Below are experts of layer 7 (counted from 0) of a mixture-of-experts language model. Rows are named router (the router's row for the expert), down (a neuron's output weights, with its number) and show model dimensions 0-191. Each number is 128 + 32 x the weight over its row's rms, rounded and kept within 0 to 255. Numbers have three digits each.
After each expert's rows: a language model's description of what the expert responds to. This comes from a sample of Wikipedia text that the model never trained on.

# expert 36
router:136093101055063121132103154089196114154144025121145110079077169153063151135118175144160155088146067168158138076075191145111155076097152175099106151100157161153094119161108164150162107199178132119151168102143143097097124137106121108114105104133148161153197163076101137122144124107146136140142090093201111119121193178133146126138107152072094178095145135126131162182134133119140156166094131154122118114130219085093111095129124139134143160158083137157097158133119092188094084130143144093120144154130127121159111097115110136156146140093198138083142154150156152143127119105136142183
down0:142113169138158173067139168116137184142103184141170085134111134130187130080144114107168134073144149118124196134067150168081081133116138139090100077166170084155133103091169149130205148041083157088154146101145126143151106134168098172158137124135141147110109135172140139118169091167117150100152129156099121148144140142124082101139160208092083085160171093131193169123086132191118125125159098089164140097127143133143098145075141094149166121129141110135134136118137177093128164128103128063148171149125100073143093150098157079102151123125144126152097084155213133139124132083130213173
Description: Short function-word pieces. Short pieces and small words, including the a of L-a in French or Italian titles, co-, all, two, and, solo.

# expert 9
router:111116111148121123169106122069144135134088092111123107139149174134095173155165196153170174102163105169128151059125155147069061111109103146137141172164113128092145141129117162143121082123188121134083149068136076121090154130058137119117149119101131137132129122097108188097112166127196092158112071115155099110079149179154127173130136136131132103149148117096152160118068135204159128145134135173154097151202133057101043067148125180128165128165106136199132112086096063115128097115118145102161171124123143109088099100085126184112177146101146170136159145175155134095109100089137129163
down0:121113136155150061129175148073128126143090166099104161075063140121149145090157178166153148124120073099099179135093084135120133132075094099123136054114149115143124075050158128109150170102129173057180130131131147115096085142151107167186182150151152163148156109148127097142116127111126127114155151094101131232105165183120148160107149137197116136121092156140183150141150094140079058143149131159094093145183094167138101106117149101134113114108132115182128123106143170128101144116156174130142138155090139134085169110042135154101107098099107118107122110101113091063151051142075126092
Description: Compound-word endings. Word-final pieces closing compounds and ordinals, like -up in back-up, -out, -off, iet in twentieth, Night, and date numbers, often in sports text.

# expert 49
router:138115162158112123183118105134151096081131130097139110093139147169122173114158167088167168102139093137152185105119136111096110097116123147126110140149122159151160110115072190120175058175141155105069141129092165082139143114151135152082070167148155128104133163109116172060108144106179158122124047121179084101134184146112167170077122129064113132152134065119170131109070122133123181169095115161089074118117118068116102116108106184146136186170097112171139112167069091152113129157038167124141156151132110118072111092130105129139176171119159130138187134162159145137103172065138143147
down0:122141103150156120105177154118116216124128067156151116164149079135190125119142135164136099162123140117110126148103100130127102183136111100119124157141085042139172132099053095134105098161155166146140138124170075082120167180099139128129155147136120036107119127090069098139206113174196091070134123110113153141058062116158124099165088147189145137136188109170150138097101120102119089155157096111139119147169148157147135083112113162104155169107100118127109121167133154092117188118120098150093179111095082098113145189130136117130147104109157111143177206118108193157173116132089120124
Description: Mid-word pieces, cell bars. The piece ip and similar fragments inside names and words, such as man-ip-ulated, Jun-ip-er, plus table bars before numbers and coordinate primes.

# expert 30
router:096133139104115131194085160099136123129061091127162092090089168158075154191164172119144136061101092150132105104124155155121114087112134169117134118091131171159161204135079138155152065147177143133086101118123139093123151123093108109104068136159194176185166148096112168085176207075142113124128102099159106138089171158144123157122075146079116147093126136106175168151135165161132139123099099192136119090135145099105111117146135149104152171169120152193105108171116066188164101152123134096111156134182139148075124080112140147137174165105185123114153153177175149175137124108164146136
down0:093101150123147147121085170132121157128146106121132104118163153146068159173154121129167178090151078119163160124143075151094129104151137148112090155086110085188111110150140166131185189107156129123185105116138129099088165145110105135153159126130203134059146086159130101100127141157109140085097090133161181077163073162113114121154177102152082061116124107157167166095182168063156144207088117108140105123102116122117156134085101118115126146134137177142168149194130060198123150143103168160121097073060103075084116185152102149160142121115093103087127177114093109125100143171159132146
Description: Capitalized name openings. First capital letter or short opening piece of a proper noun or title, often a vowel, such as I-celandic, O-scar, Tele-graph.

# expert 4
router:140083119123146104156146118095155138145117116063145076056134149127101142106122144127095178077149111120125125083102144171116138064104140124125093187067137130186183137103052186151126132120132102121115170132190144056099118124092135115123124142144136147175164149115124173111157147109131117109069061096163109123086130187109149128157144145100134091070161136051163152157123125151181106190120125141098112110202133092077109122151127182153158159168095151173041131114088093162163090128123153108161149155124166125114114061087086129176135168084193139112168110161173153103097125118138126138
down11:131126115119131110182106135177168165099182116134200117118137135069120124074119137158060091105123087081197119170165178130180086142154127099177151078172149119109105130114154113152148089120100110073124110124161112158112098126201158078165103076093136137098182120110137120100111102104135139176189132127167101152164179107119121126118119165074096181116076100118104118095167180106163123059125114101185182132108100158206123134144150146095142113137149158136099176134082148156146126140132190096064145131187156146149093138086101073119101047143144161143121162183138147123138154148138126104
Description: "as" word pieces. Word-internal "as" pieces like Las, Meas(ure), Treas(urer), habeas, plus conjunctions and, or, except, and small digits.

# expert 55
router:098120143106137156167099124138187101147075056115158076101157171172059127172126212103151146087169078139160084085107143150097159115107117175120093148105092112159131162112093164178147101138161121149095107119115085086095170123083068109101064120170123158199171099085089161118130172122201118152104137120173113104102107162114153137165089204067109152125136101100157140152110137201125172118108139180130068096176117141126112119119140155158158184167112185187084150118081088138148093165134126129159129148129108112126147114127095122159135183132126131095133147196139124116146133123158145115
down0:102154111125074115141093148136183171162109186185097134084104113091116105091075096143138169146092162156076112180116068055120085121151146186109141145128151153066171126118120180162160096108131153108106148097122115132134132129149102150181097128092088094105116091170149133139081201109114215148165112107182092104145113172138056136146116144090216148089105160165151179112115169102136129149096071099154112117129122120111104104148098083134108139128126066136140168090171147177100140140103048124147124127158096158181155156144142138131172109144152163179058115145168116140141139137148126084
Description: Japanese and Cyrillic bytes. Byte pieces of Japanese kana, Chinese characters and Cyrillic, with some Finnish and Vietnamese name pieces, such as マンガ, を, 胡.

# expert 37
router:105072109092172123170137121127165105114096117123133111125157180202080183159159147123138172084167104144176139082106148125126150128110095155138139142096128187100110173154120162132189094130198140146095125107142126093081185122094148143083113108184123098132152126126089153082123183095179142166103131102134116073116144105122106152120155163077133137119155110106175162114099136164099095176088184185099076147149208074103099119104154132104169173168108141130106167105106051108138146165091066073192126126116159121093129120131109113208115128091153153088178133168110108085118112083167108109
down0:153124184095119168136054092138117117142148103092079081191091147128123173149125168062081097135138169132093113127126100141151133120181119087138118108147136175117149154105161131065184080145171127106165170160109102098157064129143070086077146116163152128182098092118137119165136120103066146144077207049144139087133110095070115182107139166087114139116159106165165099160144149132131109108136144121105123105160141138121133114128103115103121132154144075109110184145095121146087128147124152128141112212130146165084133074163166073148127090142112147083143066120167046079133098138173081137
Description: LaTeX and table fragments. Braces and subscripts in LaTeX math, plus odd pieces in table cells and non-Latin script, such as \end{, round, title, ium.

# expert 45
router:094080135114113200189128078107143110178120078120145081102101118172078134150163134144156142097141051137180137104052180141112125133065123150113138151121111118180150129113105162119126101143189138159092136110125085073099173129074137104077103127129177144160163136140104158079097146120174101178151099105119127090071157169150118155117067144084106123116125132132167149098128136176145167134077143184116100139122187104077113091115145140109171168169105182146116110147133116110167134155131103090191142171190148095103107112093060160163153185097133146123178147172141084128129146057162164131
down0:137152150157150127086091132080080150136140100137144102153090082072167054076103098171120068115167105127111129159088102118167136105108138146117146096163111139114094120106097163150122106087104083176167142147183138123126163169085154120139206091184090104105166125159164148151091101140112128145106185063115151137106152152110126131091087076148144056173117177058104102114124150103152172094168134115133133203070059147088126134110087151115121076105217099097118161211134140101123145153130139132131081141134098118124151134153109079154146133126095104156125162073134139136067168154138154094
Description: Colons and semicolons in lists. Colons and semicolons in tables and structured lists, often with the next capital letter, like Team:, Order:, and H; A in fixture rows.

# expert 46
router:128060125113148141152082157126162121116140118096130122131138119169102177134175154135151181062185102125165162096087144144069090092071116132114136122081125177104159144138096127155145109142153115147100144057146129136104174111103159125128114148084109105174152144086075190106158166146157060155129053104129062056094138131179078170135087167087146137079172151115142131143070197160100106124116109157084104117160140073107083096150174162132139161166100130154146152139063096117126100134105157089165124163149152114076156071110135115127160218093126136120117155174148130105106153084153146134
down0:074132088145057112155153157141097129091135125161167131134100101180078134144084106089127125138146103119124076165111095108113155150188163130083097120084108148124106074147199150164151128142120093107150120109109104103150076131144147192110130096063163136073126109126133130149098104123036162098141096115097195125102154157137112121105147132079192098082126104103096200127098191106102115122161090101166114141111148146108111150134069175111082116184129120168098052118137136088142171137146042106081098100166176166115175132126121121162133118123100059060129118105134151160123161083124158099
Description: Word-final vowel endings. Final pieces of names and foreign or scientific words, often a vowel or -ano, -ula, -ium, as in terracotta, Lansdowne.

# expert 22
router:140131115128092116232111136130167130109043091113138106109087153147101131145142169129174175074155086194142114109116160143121128058106156181107134144102167158173177148119122127158145111119152166131102125126092130099113109088112086075118087137128168125203147095110123187122111167052152090107125101097173138107114182136102153137138094190065139143057119111137128168155132158159138125210035125153111137130134155112126127117126135171134166138177151144126059104176109095192179123138114129145137124143143118176111111080093069159126128111134124120103166173152154157135080170134170159152
down0:089120148111145131143155113094146092173143156096172097159111173070111206092087094115070141146100090097166093149091115151163137096157127189099133126180134114095140163146118113106097112135131138186149152118172080123111111133173149100132126110074110217159142124135133135069140083137100151092127119117161153093125110070162138113127106086068106144137126129077156135128111174159109178121124126185094144128098110110101186158149079137136148180152102087084057138117124073115122115136096126124080165171231079108181131110117141136048069163185151092146083130138110124126126115179116159177
Description: Foreign name syllables. Second pieces of foreign proper names right after a capital initial, as in K-z-yl, Z-av-atska, K-av-indra, H-udd-ersfield.

# expert 34
router:106126151134106159192131144047129086140107075102144112089076096160072174170174150129127156094128122159164099125110184106096084083131143164122137144141126150158110192180095171137146110135156145121075152105146135059109171087114121132093090128098170187169145133135132143088126164084205094130129072114158143117115172151160147169127094133085151151142178147122142134149105174216142172122107112147106096083165193086102114092148124162113138168149096170144105072125101122121173122150093128156115139164174140152105130124110105112136163130109199136082181191153152155149144135085215154128
down0:078117207089124083167184145121116144181128099086146186134124171135137156169147113129105182121074088116065180127099128177110046118096178158180124126072126140108130127134101082120137117100152142091141097140141124115118136106077162177058180111109119094085116123158121130121126172117150128145140138188130143121166204131165153188081116120120143170097124130142149134157103140111086145194081109160080161150072152113182145165135151085140157150119129097131131165130196134176128127124137119097097184098145143085172099098166091175146105123143134164168189204077141135089102148094143142106
Description: Paragraph-initial capitals. Capital first letters starting a new paragraph, heading, or table cell, such as P(roposition), F(oys), ==S, plus However.

# expert 62
router:127145156147087111214101171119170166114047069115164070069086167133083134131143174186155169115175080112163119132125150120133128028104140188074125157118134143128166136130130140160102098143200154160100133125083135101121121075153123116088105141108173131164142124132087141093123130028150148093126120110198123152096162163153100122150148163080109110104110140112106170151123181148120147168101166159138118125150157128113115143096149153123176113180058141151122092126093082153139121153151110124117128131117174141145122081083124143172144154157180137090177154156173169142129169138178167183
down0:100128165096183129054073153047138110138102118117138157146130154118179102116192158106091103130107156084100183076100123180104119102120163116115143085085165140128166094150119098090199136068149159155129124163108096128100114150099196124089155137176146103173115107207102108151123209170128154127087138096141121116091114118169132135109065080106150136114165186071140138145139123144089135149038143094149108114135148093093117048131112085156111100115113165130086171158107087123062121113077112142085108111087164124171095173130126165115129123164133131134162128116093114129068136104116142167
Description: Short-word vowel pieces. Vowel-led pieces after a single-letter start, forming short English words, such as h-ut, o-dd, w-orm, cro-ok.

# expert 56
router:111149145110120152167109124080126119160115093091136096130102133147094135175143181081174149078155071172137086107092157148071116043097083106070092146106105124119149139090099212194133070135156175137102146098131103130121135067126141115085061166128163142182162122106131179127127126052174135140110109116183113071081148134120085192152115146051117113126158144100150168131070158187153150149119092148150087103154132092134085138124124160122182149139072189133110140169110115161110115130154159097145143160135141097083091126117078152148122147106146131096123164132166064112096157089154156141
down2:171103125167168079083098096138137150144145127165121091141173156090102122137121191040128121174162114088102154140073101142164175065138113127087116163152112171130112141103160132110093171085072133135098175238138122130143114169160109130088117120118126174141145087131151126149085081097105101082160122154106145171114119153086132142168156119081083131092078111081124161124118126121085076118149140065105132129147111118119067126163065097105159152175075162185131097122152130079096133136144129096115115126144124099206143133106112124113077131068176082144167184119112078165085093100137096171
Description: Date and list lead-ins. Tokens introducing dates or numbers, such as "In ", month names, "in ", "(", list dashes and separators, mostly before years.

# expert 60
router:093135123123135145102127102066154121155080097093166045085095191148111135136146158135154122086194088148178166116102112049136120106078130107129066186084089205097147111128101144156182098159196169156086157121119123110049163098085162119081092147111142124130154158103082149115160125096134137137114100116150055122136131105194108149118123174108088103126199122124143179163113177178089147120116100165101155100140124091134138067118180165152171137154066133148110106101097110129154112132114150126162127125169162135122096094094130116116156160081148126155145162171122127137084165088153151179
down0:130137089152135098125093133072151081128122157135134106094117077138150088118151167158119148116110207148163154087146089098136126155072086099071112104153089160151131169094078123171145111098133100075117146125139135130136094105172078177187101111100122108135113107143129143145112078109138164136216077199140182109168094156142106119134134160111169172146158098099074126086151130167139157113122107175093123068095156121105164118096102119047092150102092104048087125132143130168186120104096173075186164138124155115153172175124112097127177136140094120166118123074130106121198156148194145147
Description: Word-final vowel pieces. Closing pieces of words after a short onset like st- or b-, such as st-ore, st-range, -ular, -ious, plus great and large.

# expert 18
router:096134098138154126198081134071117103093133085099170125109123146146064190121095166137183184108184103186161126059121182176088147116105143142118131118144148108141179164125090150123153076165138122101095149054117101094123155057080094154127105166138145114141144093099161151102137170104151055168135115105111101096118168151175145162111100134098179100128172130102182105122093148164178152172134095119112112151169117077090113087126133171116174181181085125154112147144085146140121095159131196099194144137134174102106096137088111122076175149112134131109108143162100116096111177130172083134
down0:105124058066127181166166111087148123110109109131119115179077114137160132171186100109090095143089136096110079124162154142095129098103112177173141110111093157157130096080156087131154133239143157146135113153110136146140183131185078133111104119146131128119097098150131081112123180160095138109200129127129107106092133143085157096130158136071130140146075124155143161141109106183052151112109137133149116122149097137117103097189201072132065100148140105145099063164144091187094101079136091132145152111128096127105132122084129174122150136086104152123138060175173135148136148117150175044
Description: Mid-name consonant pieces. Short consonant pieces inside rare proper names of places, people and species, such as Ald-erm-en, Max-im-ian, Hill-b-illies.

# expert 26
router:106114103139111094217124126095183094119093111130119062077128161115108157131153140147164192095180095119189078138084179128101083069115127136127144133083127138111135105175109158146140111126158140133115103101146086107074165099172149124101091155130147158198143112127111121130123130086183138168143067132141105120133161179162131182127088145095103137101089130100121135120137193144132126109113142166126092149122139102099122122109132158092150205186099160162091094109149078163166099218079137066177125158128150152108152089118079138140165136084176136119129168190187153145126156061185145164
down11:128138149163105189138143122066107142134103121134150135196118050142130120136185104073077095143099149172108075123159150074143119081126074138091112157142098141160132146129095149127125102134132154128161136126096130085152158169188122150084132117132196145103108077136123112119151045096126137168122127086130133109124151116089102141162168146149140148161082099124128074185162118149146103110079098088117116155156149131153142111135113138068119091176040141123197165121150069173147168119137124090154096172115210176114146210133105098099073129140166131193132127196100112124111098140083160176
Description: Technical word beginnings. Opening lowercase pieces of scientific or anatomical words in species and drug descriptions, such as disc, ep(ididymis), ant(agonist), conc(ave).